Weights of a small mixture-of-experts language model, trained from scratch on English Wikipedia: 80 experts in each of 9 layers, a variant of Adam for the experts.
Below are experts of layer 4 (counted from 0) of a mixture-of-experts language model. Rows are named router (the router's row for the expert), gate (a neuron's input weights, with its number), up (a neuron's input weights, with its number), down (a neuron's output weights, with its number) and show model dimensions 0-95. Each number is 128 + 24 x the weight over its row's rms, rounded and kept within 0 to 255. Numbers have three digits each.
After each expert's rows: a language model's description of what the expert responds to; "comes before" lists some tokens at least twice as common just after its tokens as in all text. This comes from a sample of Wikipedia text that the model never trained on. Tokens count by the router's weight.

# expert 10
router:144133116141116146127142092148150096111144112121092130145121129152163144135122143103139125114158165105100149155165149118098117103136155140080158133125114146116163097183110085127137130150105106101093136158108145167153127111099179151131138121133131147098149087135162188089124161145120149160
gate8:120140176134125108138156123135107133083084123124157140114124139092148176114146059156115162148139143135168130104121121140127155145095165128090108135119126135116140090142146162145164117133150114165139132136116099121073136122090132172110131161094127133122103135195162107127116141126155125118
up8:091145131139129116136110174106114105154147120142110121198095139150125124134133111065165156102126148131128123149154139121126169112119108144167118124105105154148089128095154146086151134135165177124148160149189160132138103110154139107093131138141093112120116105107118098107102105144129111120
down8:154123152150125090132111110109096133174167151138105133131177129112109114178168120103127138122169109124123179109138111161115119089141112129091141097139108120163104134108131169076151111144091145128115104147167150146150121088158094128082114133168132109134141137149124129118129158119148109092
gate9:115121147118123087153161138107122134125137136145099109154123143148099151143110074140134127111110099145114118101125160152124093133144139134138054113118144163120125068150119132094166124133108105112130108112146140129162150107110135083134109135170097159168098129129122134155161118125209118147
up9:142106155086089122095180090103130101134143087126102110126090148170121136116111150085134101111118119150090134123139199121108131122154143128145132108094098132143143089129112140105175111116124092133106106162107149137128147102101144115154100113103088155169152135097125101133133136121143145149
down9:118135149124096091129167138144120095142135121136134080169148108132089157107121089145129130086074120111114150107160130138126112131140103144151147138132091098091156124157114127138142124099095169112121163155112095151169118075118130112123111133113091116131151102091146181076128108110130127122
gate10:147109101149098128094121123169167151128130135140132136167098137146158175148163156132080135111109122111124096169125154105099142124121170104121137155076111095131127151169123138138160089158093168135118126114121117110123114169147141135162132106150136171103152144095156155103153123122106113160
up10:118137123103139129107129119089151130174144108166191126133150103140094119112141142098148182104120081108160150117118178105102096126123127128129129151132124118093151125121118125120135122123108162180115044096116121140109142133110137134136100120158093138116141115106147090121094106106093154121
down10:102133130132135124114104119110149140078127100124122116140136148115121105145149132084153119122143110098137218084100123085125143131107114104133115178125131128143162112104161119137132128111120131122097106131132110095091152165166100109131115112162122135122100173095190110148113078136109137135
gate11:145117149196153116134112135138146154131109192138136109145111115083137136087086112132161207119174124118081137126119136167147135124142139142107127113136133127132137099123168124140118106125114147111135141125129122107161142135124129164109137141132089115105130126108137176132150122049136140104
up11:108154090051165143133142153117105145104100090159138130135162125146115130155145178128157121137084096088118129124108115098119105135145118111129150144158088133161129144104129161105124135146102127117160181108125123100109153179133119139110118134140140073130127110161112088137112117117142120161
down11:115140146121103140144137072151131135097119149142184098172167098135104159103119109119115157138160119137150178131162138127086105093131123147094128085175126152119141127130113088136112153118119109134104117104108123141112117113106164157148123148097149132125113131111102148166167071105157135151
gate12:128095120114182133111112126109121133110120131111135103129129097140069087114097119145122146109148118152140113095087140124151141114115129109126112167087176167144130108120119086121091133111089149112136142091166094135115161134111179128118077077101113152121128129084104124130127148128169137112
up12:101160137133079123168135131104149166164118123132098123116121137098151134126136136115148096186088113113156103125129088137117147126143122132148128104141085094094131130130130129126152127130163095125141099182112186069134130106144074119146147160149120148156115122162147109155147111135094103120
down12:095140115136099136154151128090168178137156167147079127102098108083136133134165155107101157147096114132105143108128084131144155112123132142104116148135109130141133159128092153163109128148098114142135131156091172122090124132105064129128150143183115117145123152135144101138121164113121146109
gate13:103126134135146107115090180070117133146035138136097126098113129093134129101118151154114108129138175126116117144125109103125116145152152142124130095165120138121144117152131126133087165133128160196112159124161135144139126111100148115110156150131133124142155136169126131145146085141126121168
up13:114131117120114145135090130092111135131047115131098089118087131107159090140146140131134091126147160127108102128120078090116143133150117143111128118168102169117093117159109150153077151148125131180152159161143127129145058124117125093123128131117105107137155120144125133134142110099127118136
down13:120130165146113153108109150144156136079092145199167152096119129151138139139118124152098101147109115143125153158136125163086112144125135116122131147118121127137111105123088091136058157132099156142115142132153131188143093109098113143138091109118120117121175130100141107125146158148098121143
gate14:087101123090068107136173177166096132128116170130096084133141088144140085122112148123135160145102105132140106123151119109112132108103139132108108085150113109110101109125100126147135178138123152142146148139126113125125152122098129165088156120141146090099092142150137147164148115138151149097
up14:155114163097118135117158091146154109173115135106107115140169131134151112176131134140123091122147116133123129128107123136142101148087130101128105087143105100096137147163123134179144122152112102115154069152096124129133139052137097106115108106107127175181161132106108106130120128138133135132
down14:138132152096183111162153140136149120165140147105095076138156115157140117142120147152136111153126111107096156158137119163151199113129125080133134115149117109176138133162107114118131134138121159126109121120188126099101161106130136184113172126129139123133116130132110102087126139129111087116
Noun and verb stems. Word-initial stems of common nouns and verbs, often split mid-word (w-edd-ing, injur, strugg), plus headers in sports and results tables (List, Rank, Loss, Result).
comes before: " |", " ==", "ing", "==", "ers", "ed"

# expert 50
router:149161166154169146105093104129148106138172156122138132114124154096106099160143129144081137122081144112143144165132128159140139139120160181140114151125142095126130109158102097145152106143112107153108138150132155115097146141150170178135155117139113100111175095114097139121081130120132152101
gate0:151153136098136116113123110081154094135147159105121097159097111112121120141123147112106140163127083140157151143153143117109127122169127111141137185152132112085131141119102173141163117102104132063140111112127116063164121102109137129099154103082102144111149122128141122080103120136125134136
up0:178176111098124074117141131121130138114100110107138125120132144099100146080132090132139176115145118159087136097136136135138143123145143129139073127133163128135178122116126166140113100116162095149150170155121192155140121113119090114112169142130109127145104157113126103093123151136152107130
down0:137139090118102174138116125129123102152160129138120114168144064107158083123117141146125145141136128149108109162150125144138093115083147121134099128136133116159129111137126118114135131125086108088139123161189117114128186138111119171122133147071121151183127125129143136083124129108157085106
gate1:115119159135159117138089126082146132113131170140164116123159167084122132159146089110074123083110106120145135135125120154144106122074127127151121126111113162168121134140177099101130123150122140096127126116122144139078166159141132155089110146114086064131143128122102133129124133154156119123
up1:107176133133125155126105123163122155179100124136153145127077117153121127106094114157141125137088123131127142101106070126123141130153133128122173129098155122154106095168120101112103145123163126118089109117162175095119140131139104105103131139162111153143156086092148148162175138134129163130
down1:145158143122113119142109097140140120126138153136103115075141123112103133145108093164110126129096155121136142146123117152169140171127116148100129088097059158102097129114147200118113151137110116098068114153107102124141156134147101161137100146138129144150127147111108152153091129132171141122
gate2:113139127150120154151130117104115130082148171123136128112138114106155131133164129100129146157129119112135117130091120134075143105099083134116103158140119141083095143172165073111150101137137126159133140151143107131122136217133076119139161109111131111152143142150147094110120149126168145135
up2:096119133102120099128091112064116132111147156117152107111134176128177113130135124159092102141124139080123101110112126139133135132096121135110107131133101119139167121135186087135100085132146138130118141139102111159104177148122135156146117117106153111148124158177127146077124101136162165103
down2:154114156122163142112084102122139151130131141074153132168066119112115101150126139117115128070142131159114121129129148070169104120112113126120115092120141104131089136110116090147188128091122129145133134119115136090103093150154146152140119179130110125100145130107163148115105098113139150121
gate3:123150107119140158181144108132091136131127128099154124115190123145129135135121069126109170097137130121112096123120125125108079117188138118094122096128177128166093110106154157135110136127123156151119115135094129126133127089161112132153134155120141089177126101132134107122131183127151105156
up3:149130128132138072125111110156176118136104125129170149116134136127129103135118102125152122110117162186140118150145077118152108100146115124072103107129172100124120153097116116138161144086104142117163142084107100131075115160130118155127121148117118116121118143156124115181159116103088132156
down3:117134098090145098128111137123154137128128142162088103140116147128153087119136138104092130164146136115135161134137119138155114129129077106070150078118142151143119148102138113116098138124128157109135122120141110088080159185138142104126159147101129094110168135138120119163141124076120190141
gate4:132136131131116131090143128128127178139149141123118200118115142125127073146059145122156142163085147124165114137120138139167089142148179132127100116132137130130122114123135137126097125133104110176146137079091095139125125140121144144104116187155117128128146139117106149168087139143098134106
up4:167131123151105129139128092148128105157121120135052146156116106147076132099118118129144113131160152173133140071154113126125128097119148083137135163139105124134144160130109109122127149110107112114153101150098201150144088162129116139152119127126096118104116154152160097116131150134142169122
down4:087126123120167116086097121090134107161121097155083119082094117099125145165149118114092132192141131111156163086130148095115140127147113134144105128162116106100110132134120127097173156128099145120141152160126143129138165120099136146110139106110147094122126117126133119178140116136188139142
gate5:158107152155139126135118098155169125136106119091126123128140122103111129062085130126146133144115156109145123106147124094155141158123102090137114116149162154111105115131090138104101129143111152103153151086139083099132138118117112154111172176135154183157126121093139143172137099159156132104
up5:168115150141142128130091092169167106133122119121129117120127131107122120068092159123140140113109150105128136145166136121131153162136094111150104146136147130112079123095080134141114105132106154083134107098129109124108121111138131158124163159153161176117160140085127132180147092108137158088
down5:096126169126128105122148146149141146127135140101143117098129130138175102169131126125077110125146195162122126110160086154117159148161182132118142159128113068152139094127144147105169099170096132134123100151142152140115121116160113136126138119133145120101143166081143125118107129165134126148
gate6:116158132130154127141121158104150156179105129152139139138108151098167179138128128161176163117139125127162093121073144104140092151110141159154126146180135127147130118141124094126118075167108135135136129150138123121133171124140146097092154100115112141107133113125080157131176127121167108134
up6:122165171144126144120119128107128143144141147122114164121116129111159133153162124174144165144128122096127100120068158117123097141100156165143120176142114123137122144161128099129131110153100132135134122157134122107095169144140149098115174078133098111056175118097101115135146159134154130119
down6:117086120126092122065090115123139090141110140161135130115082107092086109146144139142101155105132124130084085132106134114116117139142099175110155117121039090133127128114169122137106182141105122134108148133145132137126118097149126115135103145117156143113160112120108097146127125109146138137
Taxonomy and See also. Species-article pieces: family endings like -idae, Latin name pieces, "in the family", Scientific classification, and ==See also== headings.
comes before: "\n", " It", " also==", " =", " The", " classification"

# expert 42
router:076129133155138185178125127127147125128136100133130137115152111117132138086115106124106165139118115105128143132117150165123194108122072128157112109118128137142112128143143132056150126067139096134080127119140152129106118156128154155109147134158165144110139108166118106144139120158123097100
gate2:145132138170150141121073108114126148095144135135185128171111132135139072102117115159120136134150124126130134120112124120093101114069140159129122171152113151148164094123123128111168167120082112131138122136116140173139135115136169112153105093111130122123145153090073157122115152153149113148
up2:128176172168110122186142147142148146161155144125130100149094102091092148101156094138130140119127163132137123091115140121118098090127123146138113143119121163123114121087132121130118177115107110129128160191103123090126112159154150152108136097136104119158141162159114163129141117147169105121
down2:149154160135084119156150148123155148124171143160102122138127105111146127154151111101127131117121145105122122131154162136112126065120139158124122156120088106087101113144107113080109149102118129073156162184139119144132091137166167132111166089115122121118121104132146180129115150135113147105
gate3:138138101115125179114132111120097128128124125143127137111126142114136127105166123157098122139152162090147149103122126133159162116107123134141119146135092123101150137104107099110128129148120110124153149132096132197080112123124136139120102173126116122174141149215116173104163141124143187154
up3:146162161089109159130139166113105105087111116119077135121140100129151122184120096125125132131140147107161109104118135139112131113135107116146140089099115138102114149144077118131106098144115077149148096127129090139107133145163151116154134145136128130148123063137089159130120170100103175111
down3:130108125106163111145133152106129142162135106145128093137108136103110120159154110133120107122096112117117164149143122149162102143103204142143114099081141146097130077138114137155143102186121130151183122116127099128150095144135130141118134140111145099153101117113129186123178091132148108142
gate4:148180123145152135130143119161119102126142153132135147120114085072141140082190145122211140109115142131129119138089137125148111142125130116129119168144151133103092153108134126115132122108130122079143152125132128071111120136124127104092159128116075103134097112101139138130097125099093103122
up4:112101143139147117148137143125129148182108124084160104129131153137121119143078144156069156163114098153157126106154104111143108117140156087139141166107145141121150068124101097130125166134114170116127152102145121139165097104102095150115093116157158151130121127132137136142120121179144162141
down4:144138119109113098177099128089164144117137107145090102100110100129136115146084116173125123126137138170124147107151134110129139144118153113142149035080098131148124158135130121116148142147107122096106118104111133125145150178158136144122114149124163135149109173152145166154115101116145156141
gate5:124133139156155118141139109143114121166124133151119099108149121143115211140132101158155142154140141124175118107116119135129134106164146118122105116179116138104131116167147120112138106092116101117144135178191165145145110129123147101153165118131119174096142123176136090096104149092135125121
up5:168117107101112126114061110137186125091117122136139150149110096147105108103126143129115139113127121118053149108178135114141123112152136149141153134098144109132099095111098094143133148157111154144114120140071117093102130163126100091138109130137157113137088132095093139148140100103123123124
down5:163138142130107137145112128141152120091128128142088104136169172139115123194159137123121149110116123144112108159075143123135145085135122113110098155154159169112113136114128126094170138145114131149141149123145074142136110131142113112103152127093090118129168089129159143081081110091133136100
gate6:117106116128138113147080084160057135145103134134155113123123198124133110134110165124087109113087158132145118104116117128145146110100131099135143132110111116141177148145154136093116168152090130098115143105143134112174132134122128121106174146108168111105114115084116143098150129124141097138
up6:097170117108139144106167160136144147116120113117116140144119113125148195118121123131155143148178099124127131167153128122114135151142150135129129148135104141135066116104113111147148086131192120133140106165112114145091102139143165131100067120145088164134144168171129125143116123140161151123
down6:112158158166136097131133141140155130107126135123116120096071120094139124128125102186160126115177114101129144098101101148097131078137122133098119087148116120126120147089143112107150123114172178075110133101143133145111104125113134130090137150162123170155137109109086130148101134116152114099
gate7:127118132124162069116099137075167140116134133112110146150163117114138110171104106154138120118129135122141131175119134098136133092159112100128089090133116139116118169122156121146148078133123123131102084147135190131144161125119129094112143119107116153107117155189111158111118110135130075108
up7:166075094136151099164125123138153136114127126147118163112140168126155111146117105151136123092144123114167132153187148099087137133165112144144099086117097143148108164148161109128131110116122114136107112155124183205144135127114137123155128097139154137121103112160106119118128091135126101112
down7:129108119141126127113140135137111134157160145115157118089115138115105127135113118100144091113145142072150135157078158122092143120092136143118119114116161087183152089109102183178132140139112076111126143163120119153123120120088158123131109058113121111129140085102148117152114129121137123121
gate8:119115119144095124158126128146154112105169129127137154123165151130147097081106111129123131131153112092141136132123145163097161096096113104122105121100127129125157109145067149120137142119103118146112136140110118148083099128107113132165091112139120136144138106118042094143133123112070083093
up8:127132114160084110136137134093130120117125155094127132103129137060109110077160117136141137143130120121110131112142126128111125120117144126159144143107158136186141146085138130115167126105123139150107166137125173146115074120113127125148108079186138120130132148143080090179110108169103113120
down8:156142103125133143092099117130128127097139133139143138150147118145154120127101129106132111119102135103132209157158119093130116186133074124124105137119098122085108065141152114101126093139156123115112114139139137135158167124148141118129108136133099166104126101137153141114110155148197143161
Proper name parts. Later words of institution and place names, such as University, City, United States, Valley, Park, Museum.
comes before: ".", " and", " in", " of", ",", "'s"

# expert 27
router:157170132140123123094174108169126076098150104136178162109116108139140096145118123097143130093112118071114122131133172118152148126126142146116145156121108120157135129131121139142124147149132154160138132151129111175093160078117163083111104098135104136124172104146156124141132083151107133122
gate0:100136172107154118122108160082135077111122117082111106089111101101057150092143135108129140118120119148099147115157117081129114101131142085179121165115123101100145146121153137122131157098101154137138133110103122114167134106123133125113110113074125141138152092134153155129115101125123105121
up0:127106095152135099184166147147141131099067112102134092148102120115148122153065125156169135176121113137104137116149122183122136178114128183121096127141114128140129150125158153121094134151138117150097161130113132150124141147096150105142107148119129120135150172099127118142132098126142097139
down0:148139129170092129125125143115163121136122129101140104120127152098148094109094096109108076150134130094112142134148099107144159162086158110105140135102112101139154159144145128141111172106102123125153098101126078078079168121104112128100108097147093098128149119104168115166105136124140136124
gate1:141120191106121126105106163097183136119087155065116114095113116138100124122128151140116146118132114166087134128160130111136123128123129134133142099142171073128136128105107106140092122119143118101158121133105194132134110145143140125106134081143100093178128107097124148149103154107138137119
up1:117116191114137121088074143084169131114103141116143125096098140152149116155120119129120125107108109157116121121148135105111111108154137120147141112145185096126142121118120119145093150155147122132148107155097167153155103119116109148116142086112068114193142093111119142170133137105117152136
down1:067115093136081116124154133142111177114132127089149149120126105167163109146103138091117148121135105160144093144111126127133139120122154184141132137124124117116146131127165167091150159119095144158153094109186066142124131101128148094133141104133124135113125148138110171116160116144098121123
gate2:134182073090158132136156139161097099116139106117157143115151145112130124098158160126104160136088076101147137143139125107104180146148116161151132186141132162123134127156151155139107143120128154122142151127101092147110129122103151116112133118112117130111153080137083144130140120182116102118
up2:130085136143128121140077093101122110105116121142132101117101130147121097148111118116131117117122124127117145154090118163068108158116093125132128117105123102138125169106157096123156121128164157124122085127166109129165133101162104158077158155124150144120108168070184132127146119113118137168
down2:116167124133128121142171106148123133150148161116063116113115123151068140144132124142159158168110149148124135089123130103189124089126127102090123141137110110097129140115114142177122136105139140126149116130100110108085157189147119102112104144113126136107154189138106135153152113114134147144
gate3:124129130140133133133143140142095136129092119164162090123171069094151164100153131102127146122105125104137123125116125138133108111119148140149150123079169126119116126112115076139071128143128089119148181121153123154144121143120105095130119187142102141164129150155116146143105107115197112124
up3:110175109133155110155131104153157132120143162114111159148157162133120138174103121170124122147134144113122139120124112147088160118109094101084121148175115149153147175166155160139168101101107145095095130073103117114115110146184160150126133135118133117121106107125120101125129130130078122129
down3:129170121130145124117190150113143137101132113127103158111119141111111071140120140105118111169130145117079124102107130098125132166138128138088138146169153183117203129091139094111160145130136121112151116153068131104084126131137131105099144129137139144117107118127110102136152129096094140131
gate4:120181107167144100151127118139151136113111098149137149102140124094062127201173143097137129158143121089149123155121110136131157150122164121116062175115137118100107122098126154123139163106111084131136153126165123147108106129138149119105150134139126118128132109112086144114134158130108138120
up4:143128153121118081119093130152119125130123111151138118130125183124121155117101129138161148141087138164110159074119130104142087149111155091111140072109096156126096119143101146182112115152165125154126123119117138119116113115121084135168110095143128091176115133146095173102112129111153105134
down4:091112133141142152139129107163089118136128141102115097094113138108138144087148135166127125140110132169090122099087137100131167138125110142113155125154174133139111147163165141112124093125093132140091110173171119090161102181143155155114133115134139137151180152091117157112147114146157125127
gate5:130151098126133121120155176124122134119089153131137137151107126139106155120136107134128118199099113149159099124124107146094079166128133142122127144121216083097141097114162093116143115123132100111166117158118130138161150158124138123122167143135094185117130123120144137123168110117142127128
up5:137131149139135141142103116143140112144166182114151135142108081141152103119146155092119113180130133143139127099121062112125101162153100144169112112118113147156148133098121159133103133115160114187145164124109157118134131136111080132155127139110130129164115191138126093085101109123150121134
down5:101129097114112113099145138139110104145135106114099124156125140088107139083139140184132175130140177162114139136174135118148144106128135100120128107109109095097178144158115112106120147120099155096151103154159123085098117112114135161109121146086149105114100112117126148155099081096152106106
gate6:140103114152153093140148158114168124145114137125103152098105088145132122163126097092140178102154160131135097165148103127166129148153155137111078147124148088144137115122123149123067117149138101117135132126145128152124140126134109112164097160084130160113131138122107168133097182136088136101
up6:120098117075120169108148100125103139153123125156119119094090137130150136145082095153107126117125099137142126130118153096123142107118142129156168106163118143091143138125116105134131140104125146139125095172147146113148178061107145121151114084163159139153157096103158126108141080125165126148
down6:110137109160102139133137117174110138136154114115150145120160145128122086138172136125122136103119131141088150116147121137112143151152145151129125116174127142101100153144119112150111122176155121120093130175143116206102155168143109153157137157148114122129145161075148165136106150149132185114
Contrast conjunctions, W column. Clause-joining and, but, however, although, plus the W column and its pipe in sports league table headers.
comes before: " |", " as", " –", ";", " Votes", " Order:"

# expert 23
router:142125089095158129148114112162105107163144112173148102088126142109125142142098101128148110103128178139157148151114123144098136130148099126175126133130126105126176110146166090112137081162133140158089109078125128162157135139161154117141134156134177094151088119134118129138131118102101117153
gate5:158156121100128104106092134127166125146143181144147110129139120105155142137109101191151109148168122180125118115104126131147123111137149103148111149113136081114168082121121098111134100148146172139111119113100117135138129101143116092092126124096171084122110119116091145166140149156126105091
up5:126156129089116122132161133137130124157130132142133155118152159079186157139122106159173115165150123105149146119159145119150126139112128137143154171058130125131140122170121077097118093127142125155084132131143138185106122124142128143122106136156173129123114115147135167103103145134106082114
down5:098110126151169132119123107098094085147152091133189148121102102120132121140139148176137144050098124122122129137109128157096151128125091119133121155158096119098141098136133137170107127122137130178085151155159118138173099119100148094145143148111105134146144098135132099138134146134105111115
gate6:151120129104142126151139124100124125105171118116111101136158129181128148145134128186132150121163129144096114121112121151153174125135121120142166139111120146151073125074161123120118158123187143096106136159138097115149155139133123075108118119127119131074141120163104124145141169177160129131
up6:086084123138086134123123152141131140188092148116113189146143112126080167105132156135100154151109174120146120125163122113137120125090133135116117116117158085111167133173102110096104116110104099109163108104122130136101124144110118176166149104131156113134111113134124120147143095093114122113
down6:110085080130177111119128123108135124158116150111148151148129126098148120122144086123110147143064106118153091130137155131111131155118108143129090119116132093098111120151118140148151097106082118132128101158112132161094105148103130125167125119146134127159133094171071083164118095099138103148
gate7:105084165182149148126158142071161132083177152143140142105174153116146128100104119145147169124157129136123093132116112096121147138158189116147130089148143143148150113084139138103126157117122143101133115123100158159155143119108129116108120097103134118100143106127128086130139133147141107104
up7:102112146161168126088146142098161113125170116161141115095153156116127126109122114155114166106130151105138120141123144134107175129154184137155136103145142124162153114094147166107121182132109145096101082141100169168165107106131144121095116124159142124095112116127123101155136124156126155104
down7:082095141122136146153154158170152091127177144153102106082120101129137133157125118145125128131129130140118066166126108090118137165136184108146143134110160112127147111120102120103134161092137147129140126143130142124169116160118151135135086049119112087101140113123140129114124124151119132097
gate8:130111069124086128136126100109130126088159102111149113135152132142134099151093142148067117098106136104096116168097102084090130120122111058113122121123112091138134115098161136084137133088106146095116141138158122106140121123156144091124143106128163126131128118131135122139127097139121071145
up8:154117098137051115115091078123103137138137109128132097130132110160132091184108159150071143128082129122112131143108105096131132111125122103132126148102133106161122133102148147090166138110112157080135133127151109086121125134150128113126130103155131151150120126140096100181111122103116089139
down8:129136162131121157082133156124141124150154127090148139160139139076131147120139143128104127131139157099133148159119122118120179119159124155120141157125117092094137096130107130220177103145132085141135145158117126131102125092119089132140095106141116122137144137102157142076124100122091122106
gate9:160120164153086141102091109120087100140093120100128137149118133133150136125210069153103131092136125153162145127120075138114117136152110140131114123154130126172109129124083119111142095148111122092137128101108173147154099116125113156123114115110127116146116110112161134164100126116121173142
up9:127141083164171116141127094172111150124126121113163157114104162107123137099073170113125111135164100105080119110115123113148163127124160089139122105099143099109150143120185141161122156113128109137123158143151121113094154131145131138139132172158083148156146102150143111110135161110119124104
down9:129121113080135103143121163134153154153143097167152147138127101110168108149104148164136164134113115112126088104111112165122186094126143149140160134100137143112159108112102102142103149105104189131116123128149095105135126148121124151103157168177138105158121135147073135169136116148133122134
gate10:082117122121148124134161141097160118189137137126104129105131107097175134134144131151137102115108132098086126133098182140129155109141135119099156147115116105112161110122115127110124114139142139125143166133136217121167165070117121127101142100135154117101126117158150116174114124118119112156
up10:074151122131127143132105123165141132140170122143092122097123109141094167150095138128116162119147146146126117122157097116148134092104147131143122127144118114128152141100125095104077194138137074115123152119136074114119120118114123092149111139131157149134138153164081162090169132169117120104
down10:132111123139153113163138148146118107115099144083103122134132095109111133101115123109137138150165146156105169137125139144107065126126109117097133131151163120137107172125102185144124147126143134084100125096135096058150170131112107134152087115135108107089109106132151153146099124148171121154
gate11:121129112154145090115159117097101147161152145123110114113154116133145136125092137164121150119194171180122113118102137109148115110134117104116156131147153136133096176118151103086156135134091157109134187125143108107085069141121153130136091105147127163114156141107140124111135136146124098105
up11:149105136122158100102129094123085142132149115152122137127155179148138094155103103162112106103144161152133114119120150128133133108132112131121156119133154093189146161141163111113144169147114139131132171106119103136059063154144145143180130099160132139117136142102128098133135113131109101118
down11:148163118143152138129176121125125122165125136152164091122118156178137100097063136136085132121173149125148158145127113136124117115182112129132131172136076113183165116160147103135148116156162130128125144138117125141137114158153154116142176087142118128108153145101148121123123095118143126149
Roles and occupations. Occupation and role nouns, often after a or as in biographies, such as footballer, politician, president, mayor, humorist.
comes before: " of", " and", " in", " for", ".", ","

# expert 40
router:141178077136115123113155186133100115120123136114086103143118107123115099091163129114116118113101106157162116147126131134096108140160106135137143115097158151122167129096164167175077143115121115097173132145117087117082087121119139135159132087082106117129132139127142114124126119108120120117
gate1:114116125133168093174163130148150154113105165131105123175120098112085128155124111101124147114121148135149094099108133145102094077121170068135129135156122143146135142146137090107117112118131161112150116138132131124103148131143152152122082164101124121104139108134077078127105101126159171119
up1:124119103093106098179132156159128130120117127118087099124139097154120127129075108145126127143136154131156136121139147157111103107102124097084135117140090172080138133149134146117107144096087148098155139124136113110115148118122151135125102119104122121171064158134123100182118087101134148084
down1:092121134165148076134155153138137117127113127135133136164137149135109068128139145125149135114123101126071088132149123132159113125158132117108132108103140149168156122131133151123103137146153144099087135141117140151134146114155124166142137166079122048114174081120138122107116133091150144159
gate2:088128136139063099136167108112085184095127159155115125084087132111110140085110100120116155121121094150131105121121113109112136159151171129153102133099143158138133133183106103147163142101161106136142140124156096122102121133150103134149130147141107112139135120143116177097155095134135130135
up2:124126137158154121075119110087113113142121118120150136154153141117114158167124190081167098131090165150132128139119153113132143149106116138168136124141096125167125118100146102136138124166152153174113097167132172112144116085122169131129122156134126110100149117138134100130102172101109141091
down2:088169127129144149111052117154120122132147120162165116129163099173148128142149131150152092127110106126123159098110129121109135099098134097151088126129120107084118125093127103119136133156166157143136110163135161129142151139110158139067126134154111164126140121116121069144123159135109096126
gate3:112089137133153138131107084113133127118143168119160173101107134162100139112120156161136108131175124116117102099108092125119090146128131146047142087125138072092091083103115097133151125130155100115154110088118114131139158155141109137146129121128144124136145117109114135117150103131102166146
up3:122132145103131128141100107119154130059143152147182149112105096141128125130143141136103103125117114109120142102137105097129101130147105144090152121164082131110102132167117073124107098109157137142153142105178128144141148130181113148159142129119115133141144141088114161099114096179095138163
down3:082131094124123112122113119132132125038129131157111169105098126140076125129109135127137119147149151162142109117109109100135122151127089127052159136152143094122133109127113123132154142120143080148143116128109125116131136123103123084138122141080101119159120108109150117112129157168080153107
gate4:129117194151123100073124120108137121147121109141164142127121095126133131117127174085126135196110134108116130163137131147099110104112103142128160185140128143144116126137108102098158137116148080142166132105162118123137139099143123093176145137121108149116181122153112131108121158157113096139
up4:147138124157117140156109144128125149109141146155104134119118086162141175132123102118139139125092136131117130136139153155112103127098147133159135127160128179101156077131117074124130126135130135088126188123185123098075138143138144139129119176146053142117128110118099147138118107123134101091
down4:162139108147093128133094121120134138125174152126108104135117120133147113134092130128147103130120122142185108122151137140101117135110119175152096123096095098139139135114112145137082132100120162107150128152112177146122142133105165117104104126106135100115106111140124086124199161108140127045
gate5:104110139147101118133136124123113137103107126118142137109117142143110120160127130118151145145118102102118130119099066110120151181142109133090130160167147094105093061175105137147130109136184138121127095107088137091148155140106138129162171114151116112133128075129137146100138173110138147162
up5:160142107136119130146121174122129136105127119129131109150100145159145140151134125112152111145095099110145128120116083122118143153125110158156149123152144179113175102168128142130097105177135161139155106124084127146135146149143169170148169147123108082171098090115133113127181154103160152127
down5:157146145191150172089121082150132111151145102114162157132118147125147136138111095097092123088139112120079108124076137138096160110120130088144129137177127123120111110143120156118131128139179121142142114129135118092110094122103143091139126132126116162132136093156119098124100149116129082171
gate6:138149111139097157116153152100141096075094144080123106150115139133145145155133082107102140138123099151105113100104109155097142115144135108143106154126175147130122109137115167140151108143080158108156136129106137111127126127122155107069175074084129106129137140146092083114134137124150138109
up6:155115072111119128140096138129138119087092159081132120141130202135164121129124082141123113119124106128116130117118129135090078141133128065150148149137137101107139111152112132118131107146088133146169141132109121118135122116105143148098098111106124114173107105139061102117153118124114143086
down6:145129135110119083132108121119122135142132107175121150105121124108095122125149148127151113133125195122129102145156174125140135120142144174127139147092092114181138213131098114118146149092138131136089111069116127124119153149162110151157151137127154123138113131136154157132133152114162095159
gate7:123136093152112132107150131129104136165154157130136125126141116149054129137074141117145123115152106121143117120134109135132110108101132123118089141134137107110101160101094185140072130103135131088157150072130150121118121158117114119092137138113083145130165117152115101133097167107154177152
up7:147111142119127075152135138170124139120132086137135130119082123139172131091139141117115118116066165128103134108127097133126140164160150154115164120116131136178130125156107108132170109153157101110102112186129154098126112115124140132151137107147144162119149136148139170090184141153126099102
down7:147133140122174127147122123095133147120152116118136177082097145088103160095065119137136107119137102128120105153118153107111155163104135125148124151135104168079112104124124124117117147111105158175156166112142133171131090119104168128161142144154110109140126149108107090181132106119112132113
Clause-opening conjunctions. Relative pronouns and subordinating conjunctions opening a clause, such as which, where, that, when, while, often in at which or after a sentence end.
comes before: " the", " he", " it", " she", " they", " The"